config.toml
n_layer = 9
d_shared_expert = 576
router_score = "sigmoid"
balance_loss = 0.0109
balance_bias = false
n_head = 7
vocab_size = 36151
positions = "rope"
attn_scale = 0.129
tie_embeddings = false
parallel_block = true
init_std_up = 0.0622
optimizer = "muon_variant"
grad_clip = 1.0
decay_fraction = 0.651
Below are experts of layer 6 (counted from 0) of a mixture-of-experts language model. Rows are named router (the router's row for the expert) and show model dimensions 224-279. Each number is 50 + 10 x the weight over its row's rms, rounded and kept within 0 to 99.
After each expert's rows: a language model's description of what the expert responds to; "gets" lists some tokens that make up at least twice as much of what it gets as of all text. This comes from a sample of Wikipedia text that the model never trained on. Tokens count by the router's weight.

# expert 30
router:36 52 46 58 62 47 54 71 47 63 42 53 53 59 46 61 40 39 38 50 64 56 40 58 45 43 46 38 58 51 43 43 54 58 53 55 44 57 39 43 54 38 32 41 55 42 50 69 28 58 32 45 48 33 47 71
Description: Ordinals and outcome words in sports texts, such as finished second, won, season, champions, plus final digits of years.
gets: " first", "th", ".\n\n", "4", "2", "6"

# expert 34
router:63 60 56 38 43 69 48 43 71 54 40 53 48 56 45 44 45 43 63 58 52 60 33 59 33 38 61 58 57 49 49 54 79 46 50 43 56 49 52 54 42 42 70 35 60 52 50 62 59 52 40 54 51 45 52 66
Description: Generic nouns right after the or a, such as company, album, village, station, game, plus pipes ending table rows.
gets: " |", " |\n", " album", " film", " team", " series"

# expert 45
router:44 63 54 55 29 51 46 41 58 51 57 53 55 43 61 47 44 43 35 50 50 40 42 43 57 37 54 71 36 55 43 37 62 52 36 51 53 39 51 46 52 65 53 41 51 42 45 42 41 55 42 55 56 30 51 52
Description: Prepositions and light verbs following a verb or noun, such as on, with, in, of, took, using, provides.
gets: " in", " of", " on", " with", " for", " by"

# expert 46
router:34 56 48 46 63 47 45 62 50 59 48 53 55 56 46 36 54 40 65 47 51 41 41 41 56 33 68 47 49 57 45 75 54 64 51 43 64 49 75 44 60 39 45 38 52 58 42 58 36 50 45 56 39 46 55 43
Description: Subject pronouns, auxiliaries and adverbs in narrative clauses, such as he, they, was, not, also, then, often, no longer.
gets: " was", " he", " to", " also", " be", " not"

# expert 50
router:45 57 44 44 33 48 40 60 64 39 68 42 63 54 45 48 35 41 44 53 48 48 60 44 38 51 44 47 48 60 40 32 31 62 72 62 68 57 72 36 58 41 50 39 65 44 40 44 43 58 35 44 59 48 35 66
Description: Commas, and, or, but joining items in lists and clauses, plus football position codes: disease, slavery, and war; MF, GK.
gets: " and", ",", " or", " but", ";", "),"

# expert 55
router:70 55 45 48 59 50 55 70 54 45 46 38 42 58 28 51 44 41 41 42 54 35 52 55 58 44 46 62 47 65 44 58 56 56 55 41 50 57 46 45 53 38 53 42 48 30 51 55 49 58 39 42 56 45 34 54
Description: Auxiliary verbs after subjects (was, is, are, has, would), opening parentheses, and the = closing article title lines.
gets: " (", " ", " was", " is", " were", " are"

# expert 58
router:63 39 50 45 54 56 39 66 57 56 48 51 42 55 49 54 62 43 40 56 54 39 49 60 44 45 47 37 39 58 48 46 38 58 59 70 44 41 53 56 55 44 50 50 41 45 52 52 68 63 30 61 52 62 58 50
Description: Award and honour words in award lists and biographies, such as Award, Best, Nominated, Actress, Commander, Order, Legion, Fellow.
gets: " |", " the", "-", " and", " a", " Award"

# expert 57
router:42 46 52 45 33 48 55 41 36 55 56 58 47 63 50 50 61 32 57 64 56 50 24 50 56 50 64 67 52 59 49 59 64 62 51 47 64 65 51 58 52 56 32 47 76 54 42 60 38 56 37 54 54 42 58 45
Description: Measurement units after numbers and words closing a phrase before punctuation, such as km, mi, mph, him, away, station.
gets: "0", " km", "3", " m", "000", "4"

# expert 54
router:41 51 42 52 42 48 49 50 47 58 45 46 55 41 58 49 58 30 46 63 43 35 56 34 49 53 57 47 46 56 67 69 62 52 61 61 58 45 51 45 49 44 45 58 44 55 52 52 37 58 52 50 50 59 55 56
Description: First pieces of split words like st, def, imp, underst, and line-initial dashes in media or publication infoboxes.
gets: "-", "\n", "\n\n", " p", ")\n\n", "–"

# expert 63
router:47 43 55 41 43 53 61 56 46 72 54 38 66 41 42 48 51 27 54 35 62 38 51 52 51 44 52 32 57 58 42 67 41 59 59 51 41 24 57 47 45 48 58 49 42 52 33 50 58 53 48 54 54 74 56 61
Description: Mid-word pieces of technical and chemical terms and spaces before table numbers, such as magnet-ost-rictive, inhib, oxid, elect-rod-es.
gets: " ", "0", "7", "c", "r", " g"

# expert 21
router:66 56 29 51 62 71 49 54 55 59 56 43 63 43 57 42 70 41 68 47 54 63 47 33 48 31 50 35 47 55 46 42 55 59 49 56 38 27 50 34 40 67 56 51 52 54 42 44 67 43 51 47 43 58 35 40
Description: Bare space tokens and currency or number signs placed right before a numeral in tables and dates, such as No. 905, $, £.
gets: " ", "–", "|", "-", " \"", " $"

# expert 6
router:68 65 41 45 24 54 40 59 66 44 44 37 48 51 39 49 48 48 49 58 58 61 35 60 33 50 44 58 43 60 52 46 68 46 57 47 70 55 36 54 61 64 68 47 56 41 52 58 41 40 44 57 61 50 62 62
Description: Relational words such as of, in, from, near, between, and degree, minute and second marks in geographic coordinates and place descriptions.
gets: " of", " in", ",", " from", ":", "–"

# expert 35
router:56 60 48 35 50 42 49 66 67 57 60 63 69 62 42 61 50 60 45 44 56 35 49 53 54 49 58 54 47 68 63 50 60 48 42 51 52 47 60 38 45 36 50 36 57 47 43 60 59 71 43 50 59 45 47 54
Description: Forms of be and have, and the articles a and an, after a subject, plus == opening section headings like Track listing.
gets: " a", " was", " is", "==", " were", " |"

# expert 33
router:64 54 40 26 46 43 52 51 54 56 65 41 50 42 28 43 53 46 45 73 56 69 40 48 44 38 44 43 49 47 43 44 48 54 53 48 57 43 40 34 63 51 60 40 52 63 55 51 51 47 34 59 50 51 65 41
Description: Sentence-subject pronouns like he, she, they, who, and first words after section headings or in table header rows, such as Name, Team.
gets: " he", "201", " He", "200", " who", "199"

# expert 48
router:67 37 60 36 51 40 27 49 57 48 50 23 54 48 66 63 50 53 57 39 55 44 34 34 27 21 49 53 53 53 47 71 35 58 56 49 62 30 59 36 48 46 53 34 45 52 47 51 43 61 47 42 42 36 43 60
Description: Sentence-ending periods, semicolons, colons and line-initial list dashes in infobox-style lists, plus invisible marks after coordinates.
gets: "-", ".", "\n", ".\n\n", "|", ")\n"

# expert 60
router:56 47 58 44 56 40 35 60 54 39 29 49 51 37 50 53 44 45 59 76 62 74 50 32 49 40 55 53 41 49 46 39 47 68 55 52 45 37 49 50 49 45 48 45 33 39 43 50 50 37 27 65 51 62 50 65
Description: Pipes opening table rows, list dashes, and words introducing names or examples, such as including, called, titled, featuring.
gets: "|", " |", "-", ",", ":", "="

# expert 23
router:63 46 44 33 47 76 58 48 53 48 52 29 53 57 50 46 75 48 53 57 48 54 46 47 33 46 40 49 47 49 47 56 40 57 52 63 55 32 43 40 25 47 54 49 55 52 35 59 52 46 57 54 43 45 33 49
Description: Year prefixes like 201, 199, 196 before the final digit, plus pipes and semicolons between numbers in sports standings tables.
gets: "201", "200", "202", "199", "198", "197"

# expert 42
router:45 46 54 52 48 43 35 52 60 33 63 44 55 58 65 37 51 63 49 54 61 41 46 37 46 56 48 66 43 65 63 53 36 61 52 48 44 30 36 51 54 57 51 54 36 35 42 48 69 60 59 52 56 60 49 58
Description: Articles a and the, and nationality, color or material adjectives before nouns, such as American, white, stone, blue.
gets: " a", " the", " American", " an", "a", "i"

# expert 13
router:53 63 49 44 44 77 59 54 55 27 63 47 58 38 37 25 60 45 60 61 64 55 54 49 30 59 45 59 44 43 47 36 46 51 39 56 35 49 56 52 55 65 53 44 43 29 46 44 46 53 49 61 62 60 51 65
Description: Opening parentheses, en dashes and slashes after digits, in year ranges (2017–2019), scores (7–5) and parenthetical notes like (age 44).
gets: " (", "–", " |\n", " \"", "-", "/"

# expert 53
router:53 42 61 28 56 62 30 57 68 58 49 47 42 21 41 55 54 32 58 50 37 54 51 48 43 50 47 46 49 40 46 49 45 49 66 62 50 59 57 53 52 61 54 49 35 54 49 55 63 73 38 62 61 41 56 67
Description: Words opening official titles and institutions, like Supreme, Academy, Prime, Finance, plus list dashes, pipes and headings in infoboxes and election tables.
gets: " |\n", "|", " |", "-", "\n", "=="

# expert 40
router:52 65 58 45 56 58 43 45 60 43 40 49 52 57 32 57 48 41 62 68 45 53 47 49 67 33 53 65 50 38 50 38 38 54 58 57 44 54 34 39 43 39 52 68 42 28 35 45 70 50 38 74 40 42 60 83
Description: Pipes and spaces between table cells, especially month columns in climate tables, plus words like died of, buried, injured, mathematician.
gets: " |", " ", ";", " on", " /", " due"

# expert 9
router:40 45 52 50 46 49 59 53 59 46 55 62 55 44 57 53 41 34 63 42 36 52 53 60 49 48 70 54 35 66 33 36 58 52 51 47 64 27 47 50 60 44 56 58 42 53 44 41 38 78 55 44 42 41 53 60
Description: Digits, bullets and dashes in infoboxes, taxonomy lists, census areas and stat tables, such as 0.4 sq mi, 10 m, - Family.
gets: "2", "1", "0", "3", "6", "-"

# expert 59
router:63 57 43 42 36 50 49 43 55 47 35 50 45 51 44 47 49 38 59 47 58 59 47 24 43 54 67 43 55 57 33 56 61 72 50 69 45 35 30 58 47 44 61 32 38 38 35 64 44 54 52 49 62 47 62 45
Description: The preposition in, also of, into, throughout, within, before places, dates and events, plus commas between place names.
gets: " in", " of", " the", " In", ",", "In"

# expert 7
router:51 56 49 41 37 47 47 47 61 39 61 31 54 28 38 50 45 45 49 48 43 44 55 50 48 45 38 51 57 68 48 28 23 58 43 58 41 67 58 69 32 46 50 56 58 34 68 47 56 57 50 51 65 34 53 58
Description: Bare space tokens inside table cells before numbers, as in vote totals and sports scores, plus object pronouns like it, this, him.
gets: " ", " it", " her", " this", " him", " Siege"

# expert 51
router:42 67 59 38 50 47 51 69 60 31 72 54 64 51 48 57 48 59 54 55 60 52 42 36 38 31 67 42 41 53 60 42 58 60 51 52 58 61 72 26 62 20 24 57 62 45 35 42 56 57 39 46 49 47 32 33
Description: The word and, plus was, is, also, and He or She starting biographical clauses, such as scored and, he was.
gets: " and", " was", " He", " is", " also", " he"

# expert 43
router:53 39 47 46 57 40 38 58 68 43 53 53 58 49 45 63 44 27 48 58 50 77 45 43 39 31 57 47 34 63 46 39 27 48 66 55 50 51 51 46 55 69 59 34 43 39 61 56 49 52 39 57 43 57 48 59
Description: Pipe separators between table cells and commas, plus subordinating or contrastive clause openers such as although, While, because, However.
gets: " |", ",", ":", " that", ";", "|"

# expert 5
router:45 35 49 51 45 50 49 65 58 36 50 45 41 48 44 42 46 52 53 54 47 52 52 60 44 43 43 58 40 36 35 46 47 53 43 58 67 24 66 44 41 40 65 57 47 44 52 52 61 55 56 58 45 51 41 66
Description: Single-digit number tokens in sports records, scores, ordinals and year endings, such as 3–0, 1st season, 188 7.
gets: "1", "2", "3", "5", "4", "7"

# expert 4
router:70 67 64 48 36 38 53 64 61 57 70 50 64 48 54 72 39 67 54 49 51 37 51 44 50 46 48 57 54 65 44 47 55 47 47 48 52 32 45 55 54 53 60 58 63 36 44 57 50 62 38 54 57 26 36 53
Description: Words heading a purpose, topic or time phrase after a noun or verb, like of, during, regarding, also determiners the, his, their.
gets: " the", " of", " for", " his", " in", " by"

# expert 36
router:47 47 28 43 38 66 51 75 49 55 50 46 55 33 52 40 50 15 56 53 57 53 35 47 43 46 51 55 53 56 47 52 80 44 48 60 46 42 61 72 30 61 54 49 65 38 34 48 64 56 37 52 51 53 39 65
Description: Digits in chemical formulas, chess moves, math markup and statistics tables, plus medical endings like itis, osis, disease.
gets: "0", "1", "8", "}", "7", "6"

# expert 16
router:51 65 62 54 65 51 41 63 72 44 37 42 58 41 47 62 41 58 56 59 70 49 47 23 63 43 63 48 49 50 41 58 51 65 51 65 44 46 58 59 26 36 44 47 55 36 31 48 43 62 54 48 48 56 34 35
Description: Commas, colons and pipes in lists, infoboxes and tables, plus country codes (FRA, GER) and coordinate marks; also include, Subfamily.
gets: ",", ":", " |", " and", " as", "-"

# expert 31
router:38 53 46 47 71 41 40 61 48 54 60 38 49 39 64 55 52 43 59 45 54 60 34 66 42 44 46 67 55 57 51 55 56 44 41 47 43 50 58 54 66 63 51 40 40 46 38 44 53 50 62 48 58 57 36 80
Description: Space tokens before numbers after L in game results, after commas giving ages, or before dates, plus verbs like launched, operates.
gets: " ", " known", " part", " out", " number", " Born"

# expert 41
router:63 35 57 55 58 70 48 58 54 55 28 33 48 50 34 42 49 47 69 46 67 33 50 39 39 61 50 56 56 46 55 56 56 55 49 48 53 44 59 38 52 36 63 63 56 43 41 41 51 58 40 75 55 43 41 46
Description: Infinitive or directional to, modal verbs such as would, can, could, should, and blank spaces in table cells and episode numbers.
gets: " to", " ", " \"", " would", "===", " can"

# expert 2
router:48 48 55 44 45 61 58 58 56 47 51 49 58 62 21 29 37 41 41 48 52 49 47 50 48 32 55 51 47 73 54 56 57 53 62 46 52 37 57 45 45 45 46 33 50 39 36 50 47 55 44 48 57 49 51 62
Description: Commas, conjunctions, and reporting verbs introducing quotes or clauses, especially in critic reviews: reported, saying, indicating, but, although, According.
gets: ",", " and", ")", " which", " It", " was"

# expert 22
router:68 50 49 51 53 42 48 61 41 46 35 42 58 64 63 60 61 51 49 61 64 36 48 35 48 39 50 67 34 49 43 74 46 78 65 43 57 35 45 63 61 66 45 51 54 28 50 51 46 57 42 57 57 39 55 50
Description: Prepositions starting a phrase after a comma, verb or noun, such as for, as, from, with, without, towards, until, via.
gets: " for", " as", " of", " to", " from", " with"

# expert 11
router:35 42 50 54 42 49 52 62 45 36 45 57 56 51 56 31 61 57 62 60 59 47 29 48 38 52 58 87 44 47 52 57 59 51 66 60 59 61 50 45 41 62 64 58 56 41 42 46 84 53 35 66 50 72 42 43
Description: Digits and decimal points in statistics, serial numbers and percentages, genus initials like C., and common English first names such as Kevin, Mike.
gets: ".", "3", "2", "8", "7", "0"

# expert 26
router:51 60 39 47 57 68 51 50 56 36 53 48 54 35 39 40 62 75 49 52 65 63 39 41 43 54 56 46 43 36 34 53 33 60 50 58 43 35 53 51 33 67 54 46 49 42 43 49 63 69 45 57 38 57 47 45
Description: Determiners and possessives starting noun phrases, plus == heading markers and pieces of uppercase acronyms: the, The, This, Our, ===.
gets: " the", " The", "==", "'s", "The", " his"

# expert 14
router:53 57 53 44 44 40 41 53 68 47 58 56 60 54 52 56 46 60 73 53 61 58 43 32 40 37 64 54 44 39 52 65 44 48 55 51 49 58 51 60 47 42 47 54 41 38 37 52 62 43 26 70 55 65 47 54
Description: Table pipes, dashes, country codes and role nouns that come right before a person's name: businessman, teammate, featuring, starring, USA.
gets: " |", "-", ":", " by", " and", " at"

# expert 3
router:52 61 57 50 44 36 49 47 71 59 34 49 58 60 47 46 49 71 54 54 64 48 56 49 52 49 53 51 47 48 45 74 46 54 69 48 66 48 48 44 47 38 28 50 47 29 24 50 52 55 33 55 47 44 55 50
Description: Pipe cells in wiki tables plus semicolons, commas and dashes separating list items or credits, such as |, ;, featuring, starring.
gets: " |", ";", ".", ",", ":", " by"

# expert 38
router:59 51 41 41 46 59 51 58 50 48 40 35 55 58 34 27 42 45 54 55 51 54 57 46 36 41 45 59 43 61 41 54 41 51 71 67 44 44 53 54 37 62 55 36 48 41 44 70 49 51 33 48 49 57 49 66
Description: Periods, commas and closing quotes ending sentences or splitting dates and scores: a.m., 12–0, July 11, 1935, November.
gets: ".", ",", ".\n\n", ")", "0", "%"

# expert 24
router:53 63 36 51 35 54 40 65 44 60 29 26 56 43 52 59 59 59 61 51 47 33 40 34 36 34 59 41 39 59 41 45 45 52 64 49 60 47 63 42 68 58 46 39 40 45 43 51 38 50 38 56 70 49 31 66
Description: Line breaks ending list items, table rows, headings and paragraphs, plus capital initials in names such as Francis P., Goodyear T.
gets: "\n", " |\n", ".\n\n", ")\n", ".\n", "==\n"

# expert 25
router:48 84 43 46 50 32 48 35 61 51 33 46 57 41 69 58 45 42 59 61 61 62 44 39 35 56 45 51 56 63 42 46 50 46 55 46 58 64 62 43 49 37 53 50 54 45 39 56 32 68 45 46 37 35 48 74
Description: Articles and determiners after prepositions, chiefly the, a, this, next, same, entire, in prose, plus leading pipes of table rows.
gets: " the", " |", " The", " a", " his", "|"